Below are experts of layer 4 (counted from 0) of a mixture-of-experts language model. Rows are named router (the router's row for the expert) and show model dimensions 0-191. Each number is 500 + 40 x the weight over its row's rms, rounded and kept within 0 to 999. Numbers have three digits each.
After each expert's rows: "gets" lists some tokens that make up at least twice as much of what it gets as of all text; "comes before" lists some tokens at least twice as common just after its tokens as in all text. This comes from a sample of Wikipedia text that the model never trained on. Tokens count by the router's weight.

# expert 39
router:557456498481438449565539547508503453515474525478553538501494556484527505485505470498483498480493494448476498493430579413556505559449535458478500520419469458474493540529521490475440520558493491509524542492534561512602449568559410483523503520450524470478493513465492456500526525417446555506430535450478414500521483445501468468434547528555475533469501515529516512475543566476555470448583561587520536570555536511506485467478510574500542421567520463557446514554495504530454457497493504480522515451514503427544435530473522544529484493472476522450506539522552542448498480458442475488
gets: "0", "9", " the", " an", "es", "k"
comes before: "2", "1", "0", " The", "th", " In"

# expert 20
router:450529483522508492501511546522455506461480475530493462505445502531511522476458410425441525474486480593468505570443544509385496419482568525470469520510493492460520451491510463470532472457519473576427528581466514480491503497432490524498502578429480556540436489540476524490557432481500496530477468496506516472536545438466565503534449462515429503489635520492499516494484557474532511548531427512541516483520454504468440496460501547473535489400481474461413522416423506474512487547551475477462497501600511428557475475538446496503528481501490473501474514507527508478491473551487545504
gets: "\n", " ", "-", " (", " T", ";"
comes before: "-", "2", ":", "=", " •", " /"

# expert 9
router:473526539486568478506509484490533534525504468438469503508525505507465443539514529536488524554379453512562522471540467508558467422521521501548546525383483508461501463553498529484527502473439474496475437564562492473454509519499501482490489466527464514543551482523497524517476553543451529551562554518509479503431509503503538549535379498460552531435504541459720538497494478494507474542514549486482493466506465514521570547507516521541512508497541494544563499488498471526554502503500491563515492495497550512427596520437500490459486548490536524481439485486449489490558529493532473486
gets: "1", " ", "0", "9", " P", "at"
comes before: "1", "9", "8", "2", "0", "7"

# expert 22
router:477525534475627509457469524482520540527509485448435454503481440518508521529511507495522521572446510514568556477552496543532490442486454459511507542431465472503542481503504497506485558465466431493462494476503441476440489487573527539493400503448509514551501530479513509565475547537440444500603471457442525478459510501532523490580480499438557481374429598508643500536499479497521459534494567490490506460515481481538549498528496525520537515504492494558503518472492467503496455475517516548549462465456502489425580550432537479431539527512522554497471463524505516523499486548527525477
gets: "\n", " States", "W", " area", " P", "\""
comes before: "\n", ",", " of", ".", " and", " in"

# expert 17
router:452519487467575468499518482523549504516533482435487496481517456445554480508485519536505530596408481483534556483487468471541489368510473452545521538407542503508480477513485554460546473528495423506542461529518398439477531513475479502508419444520491548544499533477513542480491536478485457480507466473459507542402469517468533517588440485518567554461462498471587525514483488515522495529531552538485470522498478471536545534479538538554459515434500450575471536476535505536565546581519491527485481471509499496418589505416528425502517461452533535452469532476468528513528573501497502508
gets: " ", "2", "1", "ation", "8", "om"
comes before: "1", "9", "0", "2", "8", "7"

# expert 24
router:470473518470497507460522467511495496493473450496509445454501560483506439533482575488439591504418429517458507548563504481430464468527487489491462541414507449560479472493481521507494491481478467507462485594524508416468496511386472498508513427467505489497510519496468472481504480454496545469493495463495521473501487480434519424528363461509471550530590490460617509478518474535487514503557463550507487514480574501490469510461466456526494527455473482480473545541476407480512499537549477482509450415567576592515581499517472531525552513500483523481518435561505466497547460508531505551
gets: "\n", "1", "2", "'", " the", " this"
comes before: "-", ":", "9", "8", "|", "s"

# expert 14
router:576501590497426535511472533583562432503423548567528576523529544489496527491493512429548486528520521518518526526583471516456513581480571497481470525519469557575468524455457462475525470458469543427447550496593501507542520466552555502593494490560469568478497484432523498494487510462488506548509493488491480484559539507526461486488518473464475531445482482468512525453532507407491443555478556504575434492436520476507509505466506519540474485494536533516474497499486494458460529425425538527538502476476465549493501516625544437484489533558495480464537501469457498450433476545505471518
gets: "\n", ",", " the", "|", ")", " /"
comes before: "|", " |", "″", " •", "^{", " UTC"

# expert 11
router:451465491467513489462502472521510467465518503545496484474452505492533496493466523479508541551471431554444512427579490493405439430467476489538518581545500487476558482478537460556453488482518482488411535558517539493556525468448573526510509495495559493554424473555500521505514570498579492474511466534519560449514580515447454466482520444502505454488618531449536511517525514481554504522486498509564514504481486456540528575476528540460508532448518564433497519433451505410472548467519498483499573452504423421533487466578497465448513437481494479473478467554549488497444444559505491509
gets: " ", " |", "0", "\n", ".", "3"
comes before: "°", "0", "3", "-", "6", "5"

# expert 36
router:567536516506470558507479549494511482474475509547446459518490558478544535479463509480530480486557496475504500553579536470460541558488505481459464526416486502483581519466500441493491488473494570470466540468560474555544583546552441498579475555517493461463512545489453505439534485457467521455456509443480505476496464516522463472504494534516544507509458416499367498571551508399459453516509538495462522501546480536508425472434430462459508446506492451474473507582514556482437476488492527501456510532455496474503397490489581427527455547532523493490490463496513483492443506501392503454
gets: "|", "==", ",", ")", "===", " would"
comes before: " ", " |", ";", "–", " be", " −"

# expert 6
router:475461487535456450476505498466442553506456507503476510512514558476496384511455540484496504427477473497517436513505500517505485500500495542537494505490494523540493531556437509541512583442495506510481467551500536426502505459454554479398534438537466493448515490516422553450508521471549548492535439457492527514442465502516503527421334518511485547503536521500524544425526490560476555465483412496516509540555483555500452579560531519500509449507483500500600513521426519484540501558543479490465484481515596526515561532445515558487546515553432480487517443528474516514545492515441479524
gets: " ", "9", "0", "2", "1", " the"
comes before: "2", "1", "9", "8", "0", "7"

# expert 23
router:503514493581445489550393551503461528530572544468551440484559430424464555569550469483528493480528545437562407446497448579456453498516450502524480505537428503484465519571470468513564463555504467492501519489428461506502448506501501478452593510479478415457547500514564518482492496516480506465559491503517526500557490553491561491512547495433523535473506513490470568496460505532535535517432423464561487492464543486525524545605553477469452537482488536457494446481467452522586456499508550516502458483514518483478527470556482504515479458551468478559517491545444520544501558488516495512
gets: "\n", " the", "==", " The", " that", " his"
comes before: "|", "\n", ":", "==", "-", "==="

# expert 46
router:503445505490488482487574465503461514510483476517510522523489511453508472460521572520508503482522446515494569545564442591483485590524560602506472529653569483590447535513440472517467502510456497489484512500509470515435518528526643566474510477600526569464509487516499493547465489544470493526520432462540500506499481502490522507526532521474448517541447573497447405491457447535520503440505551492524527499494520456512550440497433487486492448540508506469453499505429430534477533525436556510491537465477509480431503488485518518491512527566485539503551439500533477474458448488497477471
gets: "0", "1", "2", "s", "4", "a"
comes before: ",", ")", ".", "s", " (", "–"

# expert 32
router:581408515507539486559521547473515516501454465520502541487436480490511458470478504455444486519481499581542613465478526485569515538540523464481464469496513475463535475485547504418446518465430525470578437470516520515510537528567477525527458526532531557494518515493516387559517473481520500468459540551468471499519483522582489518599548447545468478494424468452508529563493566474435494484553589535458495462469494423551470441496545453500538442446469539476497497442496593450497512496473476462470493509515456541532537430464492484447510442492462495444461535549505498484533469519451490509
gets: "1", "2", ",", "|", "8", "9"
comes before: "0", "5", "4", "6", "3", "7"